{"moe_layers": [0, 1, 2, 3, 4, 5, 6, 7, 8], "router_score": "softmax", "routed_scale": 2.45, "num_attention_heads": 5, "qk_norm": false, "optimizer": "adamw", "doc_mask": true, "max_steps": 5346}
Below are experts of layer 3 (counted from 0) of a mixture-of-experts language model. Rows are named router (the router's row for the expert), down (a neuron's output weights, with its number) and show model dimensions 0-159. Each number is 128 + 24 x the weight over its row's rms, rounded and kept within 0 to 255.
Before each expert's rows: a language model's description of what the expert responds to. This comes from a sample of Wikipedia text that the model never trained on.

# expert 1
Sports results vocabulary. Words in sports team, league and player articles, such as off in play-offs, cap in captain, qualification, final, champion, defending.
router [105 122 100 151 117 163 104 169 126 149 149 154 147 126 123 151 126  95 144 123 134 116 118 139  92 140 130 131  93 105 116 135 132 123 104 164  97 144 152 162 116  68  92 141 120 152 130 117 175 119 131 121  86 157 136  87 122 132 126 111 105 146 132 112 137 104 105 147 128 157 125  97 105 146 120 182 127 135 127 119 127 106 117  62 179 119 146  95 131 142 104  81 101 111  85 176 151 103 131 130 115  96 148 155 121 135 147  92 127 102 144 153 110 153 119 147  83 135 107 149  93 143 124 151 150 141 134 123  79 123 154 159  98 135 146 158 156 129 100 119 139 142  93 113 162 122 156 166 129 187 123 135 133 147 168 147 131 101  93 156]
down0 [113 160 127 132 118  64 132 154 112 125  96 125  93 111 142 141  84 129  95 113 137 146 173 156 129 141 147 120  85 109 117 111 106 157 104 101 166 143 155  77 190 101 120  69 127 114 102 114 183 161 132 160 135 146 129 139 131 115 108 104  85 120 170  96 130 144 120 121  92 119 141 133  90 163 131 153 158 110 118 110 146 139 124 151 145 145 135 122 136 166 116 121 127 137 144 147 105  97 158 135 117 103 137 120 160 142 126 152  86 141 103 164 126 117 106 134 125 114 125 146 186 150 144 161 120 118 131 106 130 128 126  69  89 126 156 131 143 145 148 107 108 139 108 114 107 179 105 167 118 142 114 135 125 115 170 153 134 131 152 102]
down1 [118 159 142 156 140 134 144 112 120  99 132 120 131 129 123 140 114 107 120 178 126 171 102 127 128  82 164 117 119 108 112 144  99 138 179 124 136 128 179 133 111 118 151 167  98  88 129 118 117 153 192 127 154 116 139 134 115 132 119 124 156 106 145  97 137 147 100 132 143 119 128 126 156 103 124 139 120 131 116 181 123 138 115 138 122 141  82 147 108 117 132 167 196 184 109 160 112  98 139 152  90 128 149 104  79 135 125 106 150 131 130  98 174 129 106  89 120 120  78 126 135 150 130 139 124 108 207 116 141 111  97 150  85 113 142 108 102 124 116 135 151  95 117 124 123 112 108 147 112  95 129 107 121 127 115 102  93 160 145 161]
down2 [183  77 112 124 115 105 136 111 132 121 113 135 168 101 155 110 139 151 118 131  76 140 114 131 106 151 123 134 101  90 128 183 109 107 124 128 109 132 149 145 107  81 154 150 136 163 112 121 144 150 103 158 127 130 135 131 117 158 173 125 157 104  95 148  89 139  85 173 159 111 143  97  95 163 143 107 112 112 158 146 123 136 127 113 121 157 100 111 111 136 168 156 113  97 115 129  85 143 137 134 125 155 142 124 113 142 117 114 129 172 133 123  88 140 138  84 113 132 162 114 112 118 133 134 141 147 145  78 136 126 141 100 161 110 101 196  93 156 118 155 109 154 141  93 119 119 159  74 136 125 145 145 145 145  92  97 106 123 140 156]
down3 [122  83 180 166 109 115 114 138 101 137 119 139 117 128 169 119 126 152 106 138 147 154 118 134 144 115 137 137 145 104 152  87 138 116 111 108 136 140 130 131 126 164 175  91 147 140 189 121 126 162 121 118 127 104 111 128 148  90 100 154 133 171 141 127  73 112 154 160 163 141 152  68 107 125 147 104  94 126 120 114 131  97 145 114 181 126 153 147 120 124 115  99 128 111 125 124 129 126 127  91 121 167  57 100 134 115 127 110 140 125 139 145 152 154 159 154 116 140  97 121 139 141 163 109 127 151 127  94  89 129 162 154 128  99 134 152 107 117  90 146 144 126 116 127 105  72 144 135 149 140 142 140 143  68  94 109 128 100 169 150]

# expert 56
Of and field colons. The preposition "of" after nouns, plus colons ending infobox field labels like "Alma mater:", "Website:", "Total:".
router [112 172 130  97 138 156 140 147 118 141 140 153 144 127  91 146 152 136 114 121 145 142 150 153 175 127 143 150 106 122  83 148 123  92 101 120 130 112 113  94 155  85 118 119 159 172  89 124 149 176 133  97 150 156 113  93 118  96 127 112 129 154 130 109 128 125  89 106 101  92 154 133 111 113 147 114 134 123 151 146 137 115 137 177 121 190 109 137 162 136 139 153 179 108 118 128  87 159 120 107 161 130 120 156 103 125 124  94 145 133  79 152 170 112 123 116 151 152 119 137 100 127  87 128 123 131 147 101 135 160 125  98  51 134 123 114 142 135 136 130 121 110 170 141 170  89 145 103 136 124 105 161  95 118  99 102 140 119 114 106]
down0 [120 182 115 141 117 121 121 157 166 120 117 103 123 131  81 137 153 163 116 114 125 135 154 147 147 132 139 147 109 103 149 114 151 190 100 148  96 123 139 150 146 113 152  70 113 101 152  76 155 159 107 137 126 172 133 113 136 118 108 158 152 108 110 164  91 148 126 134 122 124 114 100 149 142 152 135  97 150 102  90 110 141 155 101 111 157 111 121 127 127 158 108  87  92 121  90 139 127 120 137 144 112 127 139 116 126 126 116 136 183 164 142 139 154 113  71 114 136 100 101 173 107 182 119  99 111 112 120 161 127 126 104 103 132 108  79 113 105 123 127 167  79 131 125 152 167  83 125 143 144 148 148 132 144 120 149 130 146 112 155]
down1 [120 107 114 121 141 123 109 154  99 100 149 125 159 111 168 154 108 110 106 136 168 148 102  83 159 138 119 116 136 147 130  98  94 133 123 103 112  96  53 111 138 159 134 103 138 148 137 142 150 144 105 145 139 105  95  58 126 147 126 112 105 120 137 149  92 124 140 101 141 128 132 135 151 138 127 126  85 181 127  93 199 133 154 152 160 136 128 162 126 114 150 102 139 113 177 118  87 152  99 132 136  95 153 164 115 133 154 115 136 112 146 130 153  94 134  87 150 123 137 162 134 110 127 123 118 121 141 147 165 142 141 101 106 134 126 139  99 134 123 150 151  92 180 111 175 115 107 106 115 129 136 103 109 177 172 136 131 128 106 132]
down2 [127 153 127  98  87 123 150 136 150 156 137 114 108  84 143 122 170 122 154 113 116 125 145 179 148 139  94 124 134 119 145 148 128 116 165  88 144 141 149 120 161 145 123 106 130 147 157 141  98 155  76  72 120 123 161 123 164 145 124 135 115 128  89 111 117 112 111 165 136 119 119 126 132 143  81 140 107  94 126 135 131 144 117 101 141 105 135 141 127 126  94 103 136 117 154 116 121 142 150 125  97 123 131 120 130 123 132 123 140 149 144 132 207 111 163 150 107 158 188 109 125 128 177 144 145 108  79 146 111 115  89  81 128 160 100 139 172 140 132 106 161 129 107  90 155 108 110 101 124 145 139  54 165 118 105 130 120  99 126 140]
down3 [100 109 111 151 139 131 110 107 171 109 109 145 112 158 115 149 147 156 115 116 124 115 150 106 133 118 148 140 103 114 142  98 132 155 144 146 156 118 146 134 101  92 124 143 103  92  66 164 115 150  87 165 146 123 175 151  73 133  93 145 124 124 162 153 153 145 168 121 156 125 119 114 103 133 129 143 106 133 137 120 129 161 154 152 150 118 125 128  95 108 142 123  87 116 154  79 142  91 148 163 113 146 144 124 132 145  79 161 135  99  86 141 115 118  99 137 164 130 115 138  87 148  81 113 110 167 173 106 120 141 164 129 149 117 107 128 118  90  88 122 154 110 149 146  88 128 129 134 112 160 108 177  79 116 123 151 119 153 120 140]

# expert 13
Mid-word after capitals. Word-piece continuations right after a short capital or prefix, such as h in Behind, ly in Early, ad in Leading.
router [ 90 144 132 131 101 155 108  92 151 119 126  93 145 153  97 133 151 162 105 113 135 127  96 116  77 124  95 150 101 165 122 135 103 106 154 169 145 121 100 123 134 129 134 103 131 172 125 137 178 136 107 153 121 140 110 113 156 141 116 138 127 144 136 101 113 150 133 139 128  99 127 123 132 120 177 158 153  99 146 123  83 156  96 116 110 110 154 141 117  98 115 132  80 166 131 150 148 146 125 179  98 125 129 140 133 140 104 112 114 165 153 121 134 107 136 119  85 145 168  87 147 118 188 170 112 169 126  86 125 112 113 135 148 163 139 125 135 124 101 131 156  71 155 119 118 103 148 110 168 162  95  84 147  95 148 117 138 144 123 100]
down0 [153 167 167 155 119 166 123 127 101  92 151 104 111 151 125 116 105 134 172 153 129 127 153 135 146 106 153 176  88 125 131 116 124 131 127 104  93  96 109 140 165 119 162 117 115 129 144 136 134 101 170 129 119 106 146 163  86 124 159 129 132  88 141 108 135 146 131 142 106 152 111 115 124 159 125  86 134 109  96 106 147 143 133  92 122 144 159 121  96 176 190  92 136 144  95 145 125 133 132 146 136  86 126 144 112  80 129 109 163 154 170  96  81 136  97 114 107 180 138  96 109 153 150 123 148 150  99 119 126 103 120 135 124 110 135 135 117  98 146 159 138 106 124 145 148 124 131 116 111 130  85 127  95 165 141  86  88 154 113 163]
down1 [136 114 130 145 145 135 116 127 133 124 161 118 133 115 170 136 122 164 162 139 134 108  95 128 168 125 133 125 143 107  99 131  90  92 138 138 165 122 104 132  91 134  89 109 127 140 158 107 135 119  92 140 130  95 104  93 142 111 127 113 119  87 122 151 100 148  98  94 124 172 136 101 153 108 113 163 154  83 121 135 125 149  92 131 132 137 109 134 104 170 139 102 131 132 153 136 127 107 127  81 155 151 158 174  97 132 132 116 128  93  88  88 139 143 128 119 130 145 144 123 113 126  87  99  86 128 128 131 161 127 170 118 158 173 129 164 147 166  81 132 162 148 119 162 133 133 149 148 133  81 171 151 153  81 147 148 139 159  82  83]
down2 [118 109 165 142 143 122 121  78 122 125  74 152  86 146 147 148 136 149  80 195 202  97 124  51 108 121 134 139 131 113 160 124 162 110  60 144 108 112 118 110  92  96 158 107 188 141 117 110 149 169 113 159 134 102 151 117  98 113 137 123 105 154 142 125 104 145 102 174 109 132 143 116 118 145 103 123 116 129 156 146  87 137 158 136 140 130 146 105 133 153 135 134  97 107 129 119 146 143 155  98 135 133 104 160 152 142 141 173 141 124 140 111 141 126 114 105 138 149 142 144 121 112 144 162 109 138 135 108  93 103  88 119 136 141 170 144 129 121 108 122 156 137 107 129 122 141 136 124  94 112 138 139 155 136 113 112 130 105 154 112]
down3 [125 139 108 149 107 121 118 180  96  66 141 150 111 117 131 126 160 117 139 147 111  74 137 100 141 116 110 108  87 135 100 123 128 126 138 147 101 114 116 186 100  90 164 119 133 145 126 143 169 133 157 129 132 132 132 154  91 140 118 130 130 141 155 154  87  98  83 103 132  99 123 146 119 144  91 148 147 124 135 146 139  95 156  80 140 119 173 165  65 162 118 138  81 124 149 114 100 106 178 156 113 106 135 139 137 148 138 113 148 140 145 139 121 115 157 106 107 158 139 145 185 144 103 101 132 137 147 128  90 139 156 121 161 129 130 122 126 101 132 126 130 159 127 177 130  93 110 106 166 120 128 154 111  92 145 122 144 143  89 121]

# expert 12
Foreign-name fragments. Pieces inside foreign names and non-Latin script, often after K or S, such as Ky-iv, K-ines-iology, Ky-ot-o, Cyrillic bytes.
router [ 93 125 136 140 112 161  98 109 136  89 162 118 106 153 141 136  98 128 144 132 107  98 122 149 141 106 186 138 114 123  91 114  94 146 147 170  79 128 141  95 127 147  82 166  93 115 131 113 131  92 117 133 151 138 153 170  93 149 151 136 154 147 106 129 113 126 170 140  97 117 113 171 147 166 116 152  81 128 109 104 147 106 114 133 112 170  88 122 172  80  96 159 138 121 112  91 134 111 143 178 183 135 150 102 103 166 132 125 156 116 105 109 132 123  90  77 138 123 111 139 141 137 118 134 107 136 124 113 150 103 123 121 180 151  92 108 135 158 156 113 108 151 118 150 135 139 143 125 122 133 123 118 129  91 130 111 152 111 123 152]
down0 [142 167  81 144 130 130 127 132 135 166 153 133  91 111 152 141 127 119 100 135 110 119 105 130 143 144 160 176 148 118 119 125 149  81  97 146 109 128 173 147  97 166 185  93 154 121 118 117 103 124 139 133  89 131 148 137 123 145 121 145 162  92 161 124 125 114 159 136 100 164  98  73 139 128 124 107 117 141 121  98 157 163 141 157 132 108 133 162 113 161 146 167 141 115 180 120  76 157 127 129  87  93 164 117  74 117 164 127 105 119 117 111 133 142 142 131  99 107  97 138 137 119 126 148 155  95 155 144 105 106 112 130 125  97 145 151 114 135  84 148 122 111 145 105 137 145 149  75 154 140 125  87 114 106 151 112 111 126  86 125]
down1 [129 139 143 115 126 114 140 135 112 180 162 110 117 160 142  87 109  82 114 141 122 127 124 106 115 146 137 130 115 179 152 119  81 171 139  72  61 146 138 149 124 158 114 105 138 146 119 143 129 104 149 148 153 114 121 131 145 138 120 115 125 113 152  72 111 141 127 103 152 173 138 132 124  94 133 124 118 102 105 124 148 192 119 115 114 106 118 167 106 119 147 131 122 145 151 130 115 152 164 104 109 148 115 140 111  84 127  97 107 147 123 136 121 121 153 105 114 145 119 121 138 130 175 158 149 137  92 128 121 150 123 125 101 146 116  76 149 101 115 115 185 121  86 107 207 162 106 124 106  98 108  95 124 128 140 155 146 148 146 153]
down2 [ 99 145 161 116 119  71 147 129 124 124 141 130 112  51 125 141 138 110  92 110 155 147 100 140 109 142 133 169 115 136 142 185 135 116 121 148 131 137 157 172 120 140 126 137 143 124 146 149 124 150 147 137  98  89 144  91 119 130 123 127 132 142 137 140 115 137  69 111 136 147 153 138 140  49 141 162 166 141  97 113 108 195 137 121 143 107 138  91 126 121 123 120 118 109 173 141 107 119 127 121 151 130 131 146  94  99 119 152 116 106 108 101 107 126 116 130 170 113 137  95 110 149 113 175  69 110 164 171 131 132 156 154 132 154 143 156 109 122 148 112 144 120  99 106 129 109 113 147 123 113  93 133 168 131 115 129 156 147  88 104]
down3 [110 171 117 127 149 107 197  97 168 132 132 141 101 141 163 125 129 141 134 137 166 119 125 152 127 173 143 116 108 147 110  76 117 101 107 126 126 115 152 137 125 113 125 143  84 142 139 131 131 118 107 133 141 116 192 151  85 169 116 163 101 156  93 128 111 102 116 136  77 108 107 144 135 141 138 120 124 146 163 121 122 116  88 104 140 152 121 109  90  89 129 149 138  88  85 111 153 142 134 142 122 136 128 115 163 120 133 155 159 129 114 127 162 141  73 117 157 113  91 170 123 168 141 137 129 110 115 137 116 104 141 173 117 154 115 133 136 108 131 131 127 106 144  91 130 181 105  81 179 167 127 154 128 116 107 116  96 113 140 104]

# expert 55
Noun starts after adjectives. First piece of a noun right after an adjective, such as iss in social issues, r in racial riots, ass in assessment.
router [115 116 108 113 158 127 141 137 146 143 122 151  92 105 151 119 150 129 121 150 131 167 129 126 110  96 142 101 181  87 155 158 115 177 112 124 116 142 125 127 146 118 169 128 119 100 139 167 132 106 121  97 125 137 146 160 136 103 109 116 119 129 139 160 117  92 124 136 140 135 124 107 106 155 113 102 156 126 149 152 163 103 138 156 102 123 106 140 115 114 169 142 177 173 124 135 123 145 161 101 119 125  80  97  87 131 114 155 134 160 149  97  81 159 119 166 136 110  88 179 130 110 112  92 142  74 129 200 170 101 119  96 114  98 140 150 104 115 153 131 107 100 112 143 111 138 118 128  95  84 130 157 127 117 126 151 130  86 118 120]
down0 [110 155 144 143  96 117 160 142 115 133 158 147 120 137 126 116  88 160 133 107 105 151 148  99 107 177 109 139 135 106 126 122  92 188 118 110 108 131 126 143 113 125  81 146 135 157  73  79  91  93 136 127  79 130 137 126 109 150  89 151 134 119 118 126 122 118 134 147 125 123  84 137 135 176 110 121 124 124 110 186 102 112 131 100 123 124 132  72 132 127 180 116 137  93 137 113 113 168 138 115 128 144 111 155 146 120  95 174 131 117 147  81 111 140 139 142 125 138 129 156 170  87 127 106 166 139 124 168 141 128 131 163 160 130 143 118 144 113 169 117 123 151 136 191 169 143 141 125 118 101 140 121 121 113 119  99 171 122 104 107]
down1 [152 113  89 152 137  99 127 136 115 111 146 123 145 126 136 159  95 158 161 128 138 111  91  97 143  84 119 133 163  71 137 123 170 128 141 168 146 114 140 109  84 121 182 106 113 167  94 129 164 144 114 119 111 169 118 101 110 141 131 110 141 111 125 136 175 158 122 123 135 124 140 110 164  98 113  90 131 138 102 132 122 147 159 146 104 123 145 128  94 149 134 140 131 168 123 140 120 135 141 113  72 150  95 144 147 143  88 107 105 134 126  98 108 120 169 164  72 130 166 115 153 107 119 152 123 138 173 146 101  91 115 129 179 133 112 159  82 109 130 146 152 151 116 101 141 154 117 109 123 125 160 103  86 115 144 103 117 160 136 112]
down2 [155 119  89 145 138 110 135  90 162 155 113 121 126 130 125  98 103 125 112  92 159 153 145 118 120 114 152 140 105 124 146 177 142 151 105 174 130 125  91 128 139 154 143 131 145 149 127 122 120 112 125 115 154 124 140 111 146 115 133 146 176 171 139 166 110 154 120 129 142  99 109 125 121 141 104 110 120 160  87 151 126 147 115 124 116 169 127 135 129 159 151 117 164  99 172  96  49 170 150 130 100 112 146 104 111 130  90 108 128 111 144 146 126 126 140 120 125 120 108 111 111 129 143 153 148 153 116 132 119 118 101  91 152 131 191 103  68 141 155 126  82 104  75 105 133 140 140 138 161  98 166 146 105  99 117 109 118 174 129  80]
down3 [132 114 146 105 141  96 169 176 123 110 142 135 123 146  88 114 156 164 120 148 165 146 147 138 147 143 134 100 117 147 156 123 122  86 126  86 140 128 123  79 121 129 119 143 131 132 161 140 122 148 154 134  90 140 128 151  99 169 144 162 202 136 128 126 142 156 123 114 167 125 134 101 151 111 158 122 120 123 136  90 111 122 151 145 113 153 166 108 121 127 155  98 122 108 117 101 114  95 105 158 139 110 124 116 108 134 142  69 119 111 170 160 143 112 133 100 101 121 115 103 152 143 132 129 124 136 111 107 128 181  76 101 110  95 165 163 149 125 121  95  85 139 181 126 145  84 153 128 140 120 105  87 140 123 151 155  98 131  94  99]

# expert 30
Word-initial stems. The first piece of a common word after a space, such as qu, inst, ant-icipated, mult-ifaceted, publ-ish, sugg-estion.
router [161  85 138 125 128 132 156 136 164 138 121 163 131  93 132 117 119 131 139 112 137 137 121 114 117 161  84 144 143 114  98 142 104 144 100 183 120 132 171 130 147 146 146  82 111 127 121 131 149 130 114 116 117 167 103 148 111 158 178 107 170 150  96 133 117 119 109 124 119 141 131  87 115 138 150 122 142 158 152 127 109 125 143 111 178 152 126  76 129 127 139 144 160 164 106 126 105 106 109 135 117 167 101 136 139 108 153 159 152 153 102 134 128 167 133 153 128 104 100  98 101  99 125  98 100 138  86 124 105 149 143 105 134 147 143 113 147  99 110 153 122 107  74  96  81 101 143 106 108 170 174 146 145  79 170 114 101 114 172 142]
down0 [141 104 131 169  94 140 111 166 154 133  87 123  90 142 149 115 124 121 113 174 122 144 122 129 160 160 152 152 113 132 112 108 103 108 129 150 158 154 128 122 120 123 155 121 116 118 124 150 128 147  98 149 155 175  87 169 108 126 119 136 148 127  67  83 103  98 151 177 143 109 112  94 138 145 103 119 157 132 114 138 121 123 160 144  98 181 158 126 186  95 132 150 123  85  95 120 139 143 134 133 130  99 141  62 142 151 156 142 164 131 114 114 107 133 122 105 104  82 117 174 111 101 102 127 122 115 134 124 153 111  78 105 108 128 114 108 137 149 132 157  89 100 129 141 146 141 119 130 108 126 145 166 164 136 147 150 105  90 144 127]
down1 [132 103 130 123 133 141  77 133 125 104 124 156 114 154 141 112  92 146 113 112 134 123 121 137  90 132  68 130 138 148 111 166 168 149 114 146 179 132  99 116 128 125 120 122 129 143 145 112 110 143  98 110 153  98 139 146 148 146 101 155 104 128  81 179 177 129 126 111 108 164 109 126 143 127 107 124 119  83 131 161 153 103 141 118 123 137 152 133 152 126  97 137 105 113  99 115 157 118 154 143 130 124  93 101  78 113 152 130 126 124 130 119 180 114 133 126 137 153 144  74 100  88 163 182 176 168 153 171 161 153 132  97 127 124 160 124 107  98 143 143 114  99 125 145  85 152 113 125 130  79 138 146 108 155  98 150 126 119  96 161]
down2 [118 122  93 146 133 125 106 153 126 152 105  85 129 115 158 130 151 131 122 160  89 125 105 120 110 158 147 137 119 181 150  94 103 116 139 143 121  75 120 108 147 103 134 162 136 164 138  99 164 117 134 112 111 125 173 123 122 182 168 113 111 153 119 104 165  72 148 125 106 181 147 101 132 140 134 102 120 135 163  90 141 111 169 115 152 114 109 154 140 128 134 146 182 110 134  93 140 124 128 125 100 136  89 110 150 145 140  95 114 105 133 105  62 131 115 121 142 116 107 133 122 152 143 106 145 115 112 126 116 127  86 125  98 114 130  82  96 123 159 164 142 128 129 143 184 138 156 104 148 159 152 136 176 130 123 124  92 103 114 149]
down3 [154 119 122 143  99 106 136 129 165 142 109 108 144 194  94  75 163 153  87 148 138 132 115 132 116 118 132  93 173 170 101 115 120 137 141 139 155 151 133 165 176 146 185 148 110 108 134 133 104 152 143  69 189 149 146 122 112 128 104 133 122 100 130 125 126 128 141 118 140 127 102 132 155 135 160  69 144 121 104 124 141 122 127 125  87 165 151 118 131 114 116 131 111 117 168 135  76 131 138 137 112 125 154 119  92 119 123 121  87 123 126 137 124 100 121 126 139 177 168 118  87 126 126 164 116 121 123 139 143 116 156  94  97 154 117 109 102 130  62 120 155 135  87 146 137 124 143  98 137 135 157  82 117 137 124 104 120 120 125 155]

# expert 10
Foreign-name consonant clusters. Mid-word pieces of Slavic, Japanese and other foreign names, often after K, such as Gekijō, Grushetskij, Skribek.
router [115 121 144 142 111 171 102  70 136  99 123 128 115 153 140 114 128 105 122 119 118  94  92  93 123  85 170 160 110 129 123 159 143 140 126 175 120 116 131 107 123 136  91 137 137  96 141 149 123 114  98 155 166 107 112 151 131 158 102 131 144 137 104 107 108 156 143 138 172 102 142 174 176 153 127 114 109 116 142 115 115 141 149 122 105 136  90 111 157 116 131 124  85  99 158 110  85  97 151 126 154 130 156 110 167 163 114 118 144 144 112 154  93 122 101 131 143  85  98 123  91 170 107 149 132 170 125 111  86  83 129 158 165 136 158 141 105 152 163 125 122 151 142 135 123 145 141 170 152 117 144 122  85 110 151  71 137 139 133 138]
down0 [193 143 127 145 120 129 141  88 115 120 117 132 133 152 129  92 143 102 116 120 100 164 116 131 113 144 119 139 127 126 146  64 111 113 129 160 151 173 142 161 120 119 130 116 163 155 129 127 141  78 108 112 134  72 100 153 136 179 124 106  99 108 160 104 106 137 150 144 134 118 159 154 123 167 114 108 163 169 125 117 116  93 138 170 103 185 102 127 140  81 102 112 122 116 102 161 127 102 120 149 148 131 163 123 133 150 150 120 118  94 122 165 131 112 130 114 119 154 121 109 177  96 134 115 111 148 126 113 116 134 128 103 127 140 112 147 153 133 111 135 111  95 153 120  99 108 162 134 146 114 132 135  86  71 178  97 138 170 110 159]
down1 [143 119 162 136  96  78 151 106 133 104  81 124 148 173 142 140 157  85 144 129 135 150 170 120  71 146 103 144 100 123 139 124 149 130  91 128 112 147 142 137 183 120 122 147 141 130  61 105 134 142 120 105 131 150 124  70 133 119 138 127 144 140  77 148  99 153 154 141 153  90 170  98 118 127 143 120 112  92  87 133 167 149 128 119 127 115 119 151  94 125 125 146  87 140 157 136 106 145 119 168 127 140 117 119 155 120 119 100 126 140 107  85 114 132 109 169 128 106 101 138 145 138 134 123 135 113 167 127 119 150 147 123 119 219 129 119 173 134 114 120 130 132 123 129 125 100 138 114 152 158 150 145 151 130  90  94 111 107 153 136]
down2 [ 90  97 151 118  86  81  81 127 117  98 106 133 136 121 130 149  78 120  99 115 127 129 114 164 122 171 109  88 134 139 127 142 162 148 126 150 120 147 116 135 138  81 144 117 135 152 119 122  94  88 102 166 102 118 139 125 106 162  92 138 139 173 161 159 129  88 120 139  94 137 157 127 152 126 131 107 130  72 198 160 110 151 139 119 162 145 149 132 122 124 172 133  96 126 147 143 112 131  93 167 143 151 121 128 121 110 121 135 133 171 118  93  72 141 160 163  99 158 141 108 161 142 121 122 119 130 174 152 132 105 142  97 117 135 133 107 139 167 133 110 156 131 130 144 117 122  86 143 107 117 148  87 138 108 119 130 152 155 126 110]
down3 [146 100 130 118 143 153 167 140 159 108 171 131 172 109 137 150 178 178 155 115 128 103 127 125 126 114 124 150  85 149 127 115 138 103 130 141  94 115 119 110 134 120 158 155  88 122 170 145 147 132 114  99 173 109 107  99 136  94 167 145 109 134 110  91 147 122 180 142 125 111 104 116 163 141 115 141  95  71 117 104 153 126 115 170  94 140 129 162 164 125 138 107 105 136 132  99 134 152 112 127  37 138 111 135 136 152 107 112 152 135 105  99  81 131 171 108  97 117 116 151 121 105  96 126 133 129 138  96 114 130 112 165 166 160  82 151 134 103 131 127 113 129 143 131 132 152 133 144 112 141 109 143 110 133 146 107 128 152 133 168]

# expert 58
Prepositions after nouns. Prepositions following a noun or verb, mostly of, also on, by, at, during, as in Start of, leadership of, buried at.
router [108 166 104  93 128 165 129 135 155 122 185  93 153 120  90 145 118 140 138 119 119 142  83 169 136 128 148 140 123 152  84 106 150 100 139 102 114 153 154 106 129 119 108 168 103 157  67 160 162 113 101 106 146 139 145 124 126 122  93 114 136 130 106 146 122 145 120  90 126 139 149 146 148 136 145 146 207 111 160 127 128 147 146 135 106 123 163 133 153  85  87 137 104 164 122 116 146 145 169 115 116 128 126 130 132 105 107 140 108 124 109 103 173 100 116 125 111 122 107 168 121 142 130 111 140 113 169 122 139  79  91 119  96 151 107  79 126 135 113 138 100 163 141 125 146 121 153 127 132 136 141 140 122  91  79 164 125 163 117  93]
down0 [141 132 142 133 108 179 116 121 163 127 163 136 117 119  78 107 124  75 113 125 107 119 106 116 162 148 109  86 102 115 123 122 139  89 111 108 128 107 108 133 125 125 113 108 126 117 146 114 141 148 174 103 138 140  97 103 168 125 146  96  98 160  96 152 110  90 178 173  95 157 144 138 141 118 110 162 155  91 158 133 103  98 157 165 158 113 146 162 108 133 102 105 158  80 108 131 152 108 140 105 119 129 108 108 112 129 155 149 147  97 183 138 117 120  83 144 127 126 124 112 101 111 127 162 137 135 133 160 115 140 142 169 150 126 171  76 153 125 119 150 114 137 158 169 120 169 152  98 131 124 132 161  97 138 113 102 107 120 133 145]
down1 [105 152 110 111 166 137  63  84 106 146 143 123 147 128 138 122  83 141 101  92 163 102 136  74 146 169 163  86 165  81 130 137 133 164 157 153 127 117 150 112 109  86 109 162 112 135  93  91 114 151 136 140 145 153 138 149 122 114 114 104  85 182 143 173 123 151 143 145 124 159 123 146 110 118 137 129 169 131 180 111 136 115 151 107 131 125 156 117 141 122 115 167 125 118 140 124 146 106 136 124 103 103 125 111 156 147 129 124 193  80 108  95 115 103 129 142 136 132 123 187 130 136 120 141 109 161 119 145 132 101 163 125 135 113  96 127 145 132 117 133  88 147 150 135 131 147 137  90 115 124 108 153  97 124  91 131  98 132 145 129]
down2 [ 98 108 143 125 156  87 106 106 137  96 168 117 125 148  97 128 106  97 140 133 122 136  91 146 180 124 110  99 123 120 118 127 136  93 170 115 125 125 105 145 140 183 180 120  90 123 115 134 103 111 128 125 140  89 146 130 109 128 173  96 120  93 112 106 112 146 178 126 157 155 191 158 129 115 120 142  90 130 137 134 136 122  94 158 145  98 127 131 134 154 138 116  66 102 140 148 126  93 135 144 125 131 106  53  90 112 121 153 100 149 121 128 157 114 133 109 107 102 126 109 130 134 138 125 139 130 134 131 115 122 174 122 161 172 191 150 131 133 140 126 129 122 131 126 106 121 119 164 152 120 139 116 140 153 123 155 105  96 192 144]
down3 [ 75 149 157 123 135 137 102 138 141 150 144 127 170 122 123 103  73 121 161 127 126 151 126 116 138 114 125 155 139 112  97 127 114  93 158 161 130 133 113 127 125 139 158  99  97 134 181 148 112 145  83 135 159  88 124 147 135 121 130 117 126 133  92 134  93 103 127 159 122 129  96 169 107 162  99 125 109 111 112 147 141 122 125 111 132 138 131 139 116  88 132 110 160  77 114 132 120 114 121 185 148 128 138 121 153 120 148 136 148  99 136 131 123 112 114 155 124 176 117 120 114 132 152 109 108 155 129 135 100 124 137 101 162  98 194 172 141 118  97 146 146 122 172  90 119  70 111 164 107 142 156 119 181  90 144  74 157  99 142 130]